Experts of a small language model.
Experts: 32 SwiGLU neurons an expert, 8 picks a token.
Training: a variant of SOAP for the experts, 563M tokens, 8584 steps.
Below are experts of layer 4 (counted from 0) of a mixture-of-experts language model. Rows are named router (the router's row for the expert) and show model dimensions 80-159. Each number is 128 + 32 x the weight over its row's rms, rounded and kept within 0 to 255. Numbers have three digits each.
After each expert's rows: a language model's description of what the expert responds to; "mostly gets" lists some tokens that are sent to it at least half of the time. This comes from a sample of Wikipedia text that the model never trained on.

# expert 56
router:070132130115069143169166118160159130142180144140141110155123146122165063143100105086124139101133138139165133155143130167157151083076114136091124151090106125094117090119116121158137192155146113155143156126127125090112124122175114147118074123
The word of, often with a following capital, in titles and institution names such as Court of M-ilitary, University of, plus heading markers.
mostly gets: " of", " de", " University of", "s of", "ation of", " of a"

# expert 32
router:195118135110096197108135121126104182170128147112095122134152180103137078155121154134111114159110157096106164112153105119160181089058159133167178132141142144117099173078173134135123139144101160128135125101166165118161149152102124104134126169
Inner syllables of longer words and names after a first piece, like Sp-ect-rum, Qu-ig-gle, A-ven-ue, cent-er, plus West and South.
mostly gets: "ect", " West", " series", " South", " Port", "ig"

# expert 6
router:073056138109122176112096056162119132147100165102086047127141141064107146116090142170179161126136140112082131116137117153137105145064142114041176142154162139155104139080166109115223085149147136206136119098110165069098109121129100159158140135
Short word-final or word-medial pieces completing common words and names, such as -ing, -in, -our; Hous-ing, Wiscons-in, urch-in.
mostly gets: "our", " For", " con", "ble", "in", " Dou"

# expert 30
router:039155199123092125081138129162150164152111100127138092237143145159134108223061128107121159126079132038128128103077167099144094117119157136103094133136116129111137150067149160151116137182154093134072140108093116116095121146090098127134114140
Abstract-noun endings on English words, such as -ion, -ment, -ure, -ity, -ency; also words like work, series, film.
mostly gets: "ment", "ition", " work", "ction", " series", " film"

# expert 61
router:150117114154112195163116162198084105210159125130121153126181110154093127164150128086095153118068128144185195112130130139152143136117157080093110171098096122128118147128126155126189199138141163110152150137157091105145102112102134090101094146
Single consonant pieces like c, g, t, b inside words or after in/to, plus comma-space in lists, as show-c-ased, m-ig-rants.
mostly gets: " c", "c", " t", ", ", " g", " ph"

# expert 18
router:153153138102052131133178103173142081197144110126135073108171113127158074155136133090111136147115168173119138109110137118170090109111159121038154153137134140110139151136126118191115096170138127179166094064159114120101118080174091109095115202
Prepositions after verbs or nouns in prose, such as in, of, to, for, with, at the, between.
mostly gets: " to", " in", " for", " in the", " from", " at"

# expert 44
router:091115149164177205118088086139138147121163079066120091085127149167113131189105117104106125130129116083142139097169103151197100145100202100099148157127155165084201103122184180164137106189123153158119186138164143107185115126075087102112183138
Subject pronouns he, she, it, they before a verb, plus the piece le inside words like obso-le-te, un-cle, F-le-et.
mostly gets: " he", " He", " it", " She", " they", " she"

# expert 26
router:118142144156126123115178090172123115126149115114119087180162148131082078137091169133097142180143132127204097102077120176151079100132131033124152098106120121116109143056125138087116115124136171146130060179097132059095131165134097124153145103
Letter and byte pieces inside non-English or rare names and transliterations, like Kann-ad-asan, Lüh-r, Kw-ara, plus odd encoding bytes.
mostly gets: "95", "969", "96", "967", "gh", "str"

# expert 25
router:175115154135097134111149126149160124117161142151128131145136143061163142142121145144152158122106143098187195085181129105131122152129164112073184149114123113106106126115109161168144134178198176161173184108132135109152103103155132152058103110
Tokens with w, such as W, aw, ew, over, and clause openers like when, until, after, before, where.
mostly gets: " w", " W", "W", "ew", "w", " Th"

# expert 24
router:127175152125118131190124151131149124134167148124131111142165100134129143114161155132139144067109121158158149122071153128112159108081136080182159091100126150131073120119141138193143110171105163149187157107137173057099125158189120105169160116
Colons and dashes in list and infobox entries, closing parentheses, and the letter a inside names like Mal-a, Is-a-ac, Nor-a.
mostly gets: ":", "a", " Al", " La", ": S", ": R"

# expert 19
router:068150148146071174147155107163112193134138155123109121129155120118120128172115156126066146128084135144221169112127177116192157111094094066107168137110102090095165126115113144149138184140145148104054189090166133128134055158103110062105151098
Commas, closing parentheses with comma, and following is, was, as, are mid-sentence, as in Grivas, antiheroes, it is often.
mostly gets: ",", ", the", "s,", "),", ", but", "a,"

# expert 4
router:179129177167113136124108097154148102083134143177136083133135083084138048132154144109189131104175135126100117155117071128121128103103082115118080106125135091096129150105123179129140097195130141199105200104138148123102107157172083120069139173
Middle or final word pieces after an opening consonant piece, such as b-ott-om, Lim-er-ick, s-ort; also comparatives like most, more, less.
mostly gets: "ort", " most", " more", "ild", " Miss", "ott"

# expert 35
router:134153128141149128142072118128111167152115122048104149105115146122119099191080152170147154133111160093105176137104154082134152102118116160121172107140117114130072162130107182130185097106123149165031179144126132080137076079082116120119100096
Final suffix pieces that complete a word, such as Stud-ent, consum-er, div-or-ce, passeng-er, plus the word career and closing quotes.
mostly gets: " Re", " Cor", " information", " am", " career", "areer"

# expert 53
router:084120108108107177111082067129096166112198140117115135126177141088102112139152133069101152112090181112156096120142107183151095125097132137093159173081131059097098142107141140123135142140122172111155109161050117084138064133140102090100102119
Line breaks after section headings like == History == and at the ends of table rows, plus See also and list labels like - Born.
mostly gets: "\n", "\n\n", "==See also==", "- Born", "    ", "History"

# expert 60
router:164157139120108165122127077182136124128135169117141125142148125118150124138156085130116092156106118149169160092144153127073146146088096088102084193113130118087132152105216137167140143189114129114121135120100168124153093140127122098071039084
Words like like, unlike, near, among, across, plus endings such as -es, -ay, -ly, often mid-sentence.
mostly gets: " near", "side", " named", "es", " among", "ipp"

# expert 23
router:118155206161144126149124162126142113101171127117145151164141154194141111102135119114163129113142162144143098087199150081170134099111129135071104164122175147118125099037149160128112114155107115213119178087100145126164129124167055157155177141
Pieces inside unfamiliar, often foreign or compound words and names, such as not-eb-ook, G-eb-ietsreform, Ass-am, lim-est-one, plus National and Arabic bytes.
mostly gets: "eb", " National", " ass", " conc", " Bro", " Ass"

# expert 62
router:157119191136088164164091078094138126128105123171114096160125061120168125132120111113111183152177152123193160115133143128195133094091126142145167182125096130090102158103179159130175113146148092173099131142146140105098097119202122078087117110
First pieces of common words, often prefixes or consonant starts like con, inter, ex, s, pr, as in Sup-re-me, g-ro-cer.
mostly gets: " Con", " inter", " con", " ex", " pr", " s"

# expert 59
router:139086119108084128095130116144047098125208177074137122128173162107127095144143154051126162136090171115174123133123123155117099155126136120080111110087066065071068153103128176149172156151104109107132131134143136143156093122100092147115142145
The last three digits of years after a leading 2 or 1, as in 2-024, 1-96-3, plus line breaks ending table rows.
mostly gets: "010", "021", "023", "022", "020", "014"

# expert 8
router:113158170168133152139182089164149108121143178091156048145173169160112119168094154125157191105139129153135127087119110163118159145096111120133121142135152141126165170140137147139157089169150091115074153107113209120080136157125104122095184090
Middle and ending pieces of proper names and capitalised words, e.g. -son, -att in Battalion, -raft in NFL draft, -areer in Career.
mostly gets: "gan", " Carol", " record", " Med", " Music", "areer"

# expert 9
router:065141206148102138079119102150075167180158152164134100131113138089134066157141177123120121087100110151165095103137068150133098130074153083126102148129104143118177125145172153199180154158154132141086135063070133146084103149106108109095071151
Mid-word suffix pieces completing adjectives and nouns, such as -ical, -ary, -ious, -ering, -er in center, plus possessive 's.
mostly gets: "'s", " public", " air", " Air", " new", " English"

# expert 40
router:034107127079122119134169103181110106116194109151101102152132116105096146123086187141120147106182150087138148122155117125158153132117172138135129108129108129112166145040101169156134089142128114169111097120125104093167106091127053090079156143
Single capitals beginning abbreviations, codes and list items: 9A4, JPL, R&B, Napoleon I, A at the start of a list line.
mostly gets: " I", "- A", " My", "°N ", " JP", "- W"

# expert 3
router:185087120116077148140079144134092134129165102163076116135175101162148132159166127128121188187137117111090123100096164098164173127100101110130165202127145119109125090093151130139161089152087150152153120185123151086168112145161064104114123092
First pieces of split words, often Latinate verb stems like dec, res, ass, end, vent, plus some short function words (for, to, not).
mostly gets: " dec", " res", " ass", " imp", " ext", "xt"

# expert 42
router:126068127132125132095109081155144087141146128110066068145153160091099099134114115149127160179101189166161112098160120158122160107126166085081124099113105107140120076115151111118148126156112173162140165129134154072142095108146134158103144149
Middle or final syllables of personal and place names such as Rob-in-son, Charlest-on, Afgh-an-istan, plus given names like David, Richard.
mostly gets: "on", " David", "ani", "ai", " Don", "ston"

# expert 37
router:148167160080054145134135084125061149133119122146114127201160176114165166176102132144139200144125119106141176151123174123155177150102074098065075196168137148118094091140141147171153175177120155115164164089158127095151102187161122106120148182
Verbs and verb-completing pieces after to, was, re, such as sol-ve, found, used, held, cons-isted.
mostly gets: " found", " used", " own", " held", " form", "ained"

# expert 22
router:101160112106106123119114129146095124115149063105073110149183163128102142123120153170186150169087114119129133133090122154095150146062068123133085109117147162069070110046123162180120147166111126209133083085108186121048098106165086156147122115
Field and heading words in film, album and infobox text: Title, Position, Release, film, album, Best, Award, opening quote marks.
mostly gets: " film", " | \"", " Best", " Film", "″", " album"

# expert 36
router:120132166168107105095040131150151143135147047123100133145145087133135112128135130143133140103123111092156159085133156144116114066117181133138130108143094119086080172086135202144095158167132110109084099095135148136099097076118067093085140185
Single capital letters starting names, headings or abbreviations, often after a line break or Mc, such as F-leet, B-oardman, GK.
mostly gets: " F", "F", "B", " B", "L", "K"

# expert 10
router:142173159163157158144098130184117153153174142131130138162093126154084130129096230160115148104138143107082189142130143134129128113056179148074162122122171091078123147083151181133114088122140132170126119123133131100129126099097108116075110089
First pieces of longer words, often Latin prefixes after a space: con, re, def, app, int, ext, as in def-eat, rep-utation.
mostly gets: " con", " re", " def", " app", " ext", " Rep"

# expert 7
router:115176155105121111059135139158074160115164144103112116168123173133102046171124209119125161115086131118180148102067165160098180149125135152105091138069125092101094164102154152161112109140129137131155153085159179136097115148173108167132165136
Final digits of four-digit years after a leading 1 or 2, as in 2017, 1968, plus time nouns like day, year, film, season.
mostly gets: " film", "016", "014", " year", "010", "013"

# expert 55
router:136125157095132132141100102145105169106155127165092139188165105150114097208113117130057144119193117121127141140179072084148114151115141137080147124132167108076113139107120140149152138137082130158074150125167135133174113128160093148078121175
Word stems needing a suffix like -al, -ation, -ity, such as municip, curr-ency, Cap-ital, Pol-ic-y, Form-ation.
mostly gets: "unicip", " Central", " local", " fac", "etwork", "ivil"

# expert 12
router:129128152176125103126109087173085116122114101147125083120110116143133086192099121163093126113139151151151135104139138150166126102109167120125129072156107071153074110105157165161168121107124178229142110154105111085172110122150090137058169114
Single-letter pieces inside words like road-m-ap and Reh-m-et, plus short function words such as a, this, that, no.
mostly gets: "m", "omm", " no", " mm", " a", " this"

# expert 63
router:113104138112073095122089105140147108125168137089092094168171060130077033141147153160138190177097139157201051152117112106117121160073191102098097117104209127127163095123133149123149110167154156194157143136153122147106099081119163119105092195
Common given names and title or place pieces like John, Chief, High, County, -burg, -ford, and American, British.
mostly gets: " American", " John", " An", " ab", " High", " high"

# expert 58
router:146186108130078175165089132149092139123124155137146129124121102172136104175122202075142167132087149087097170136103170106137182091094122117117164203158085164106137139104117163150150120144102094158061169084110125091065065088160079170105113120
Word-final suffixes -er, -s, -ers completing nouns, often in music text: sing-er, offic-er, month-s, manag-ers, Schust-er.
mostly gets: " t", " int", " Mer", " equ", " ext", "s"

# expert 50
router:131123191159059150102090067128014134115154131164143160138121111130137165117123161167094132110123164107168133074141167128118097128106164098155115154125129153111138111094161132169107105192075128161115134096124145094058068077153075121117115126
First tokens of lines, headings and table cells in sports and list pages, like Pos, Club, S-emifinals, list letters and score digits.
mostly gets: "- A", "- \"", "It", "Pro", " pres", "Sc"

# expert 46
router:118087159137136191144095065182121108185176182109150083167121113139127107144136136115090125110159173055119149160096122158193134140086198146108128112128090161075062104090142145123106098114142153159161187089133145115102083103125099166083182102
Lone letters or short pieces inside names and foreign words, like Leit-r-im, Car-r-abba's, C-o-aching; also Arabic byte pieces.
mostly gets: " r", " de", " e", " fl", " le", " dr"

# expert 33
router:089123127112098172067172050139078103147165149146116124131165084163158162128056109132105145093128100128125178124171202128121141072116210149125126139113127091075180157116084142109097135141182155135161111132119143080094057137145133085099111172
Digit tokens in years, coordinates, counts and scores, especially two-digit pieces like 88, 54, 13 in tables and lists.
mostly gets: "88", "44", "77", "87", "86", "66"

# expert 51
router:082141135123116118117118118176110183159138123164134101125145122116095105139171116138120163147135146064116103119154148143143156117090116115023112191070074111118144081139173155100128145161135167145145102103116114095104099200146157134077068155
Periods ending sentences, often fused with word endings (ed., ing., s.), paragraph breaks before headings, and words like length, density.
mostly gets: "ed.", "\".", "ing.", "ation.", "ength", "es."

# expert 17
router:152148187139123212123092111126126164136144095110115131165107139095155143123139140115102172091100138140133137134140143159155190074139145123076180137077147143147098157081157123135180104107185174111173079082161123136123133173137091089084138193
Modifiers after the, such as same, following, several, small, plus the end piece of a compound, such as school-te-acher, mid-way, r-ailway.
mostly gets: "te", " same", " several", " following", "ven", " large"

# expert 34
router:112107196150147134052133135154071163118190127117121124205135145064115162155037185143110190077160105134184149122070164162137153067116156131121103114114113104090069101124140139144146083141133128102104108154140121157163086100172075102125164124
Capital letters and j/u pieces starting or inside foreign names, especially Chinese and Vietnamese: Tianjin, Beijing, Nguyen, Ch, V, K.
mostly gets: "u", " V", "j", " K", " Ch", " J"

# expert 21
router:153104143100032097106065128150120153131113138113066073099156120098210075182149126125117116152123142145171218104134107106152075142095166146056081163072145116071093106071142138174161133170114160121085122128210091098100128096168110112106121102
Prepositions and conjunctions right after verbs or participles in running prose, such as to, and, for, by, with, from.
mostly gets: " for", " to", " by", ", and", " with", " with the"

# expert 16
router:111070117158135164153070118127132050160170117137058064127157165143171132128143110182139142171133162151156142094105164100125140121092114082064166113079209131093103129138123139129155143133065133133115184039123151102139098142183066145110122115
Semicolons separating items in tables, results summaries and name lists; also name-ending pieces like -an, -o, -ko, -ico.
mostly gets: ";", ");", "a,", " —;", "ara", " by:"

# expert 14
router:132111167097102145111096101141134123123132137050142120121124126164155083120141131076128157058152192096096193157188183126153124141101141151129104148115162118121077179100174167186153097163172201165145166101095150105103124144103108130146115131
Vowel-led second pieces of words right after a first letter like C, f, a, such as f-ame, c-able, a-ch-ieve.
mostly gets: " However", " J.", "pite", "ample", "atre", "ensus"

# expert 29
router:126142132116113084079117101114059175116135093121127141117146065086124120136085129141124153121185183162103107113125124089110144071063110086109185114136132133052155096111203111120163175146137167154116146161133156125158116124139103098088126168
Articles and determiners that start a noun phrase, such as the, a, an, The, his, its, 's, often after a preposition.
mostly gets: " the", " The", " in the", ", the", "The", " of the"

# expert 43
router:130116183090118183133076139100131141167137091171138146126170166154173123125098163179075161133153159068103099012107124104105137162106133116094093123130108128078166099126169154165126129134115105122134130132114100080133062112139125126090081164
First digit of years and numbers, especially 1 and 2, in ranges and tables, as in 1999–2005, (1866, Set 1.
mostly gets: "1", "2", " received", " three", " fin", " Che"

# expert 31
router:117125136105122102136166057127100166121142126114140068142129084134115119147099112133121177138112148136192136125080162144157080102124143098036158104099109051119097134097140138132211168128092191138204141086155157122094107149121111123143109126
Short vowel or m-syllable pieces inside names and rare words, such as typh-o-id, im-am, shr-im-p, D-im-itri.
mostly gets: "um", "im", "em", "ti", "com", "iam"

# expert 49
router:160151174133089128123088164113056126106173138119135154142169116161143110145108156175109151174150135126126153119115088123176102084101107088102169157129121087076122058132130140098105162156070162131106174092135155121096110118127142116132062112
Sports words and word pieces in match reports and standings, such as club, team, football, Motorsport, coaching staff, tournament.
mostly gets: " st", " club", " football", " team", "ampions", " Cup"

# expert 57
router:082067160111151146163109137169069145125168084084097113124128114141128147163114143068090131128184126087097119055099052096151150148101117109116105130145109085088108091093185131113101118137138129158103106056131186135150113103151113185079119150
Pipes, digits and header rows in numeric sports or election tables, plus list words like episodes, Stats, results.
mostly gets: "otes |", "|---|---|", "|---|---|---|---|", "|---|---|---|", "|---|", "% |"

# expert 11
router:089132158146163177142139108167061155120145116148104088163117124176173083185126154091089111180058105077159139145122080107137123163110166136160184111076148131094114098037129152143080117137146101173122129162108173044146134163125074158074134148
Mainly well in the phrase as well as, plus middle pieces of foreign names and rare words such as K-ual-a, S-amb-herao, partic-ulates.
mostly gets: " New", " dec", " South", " Lab", " te", " comp"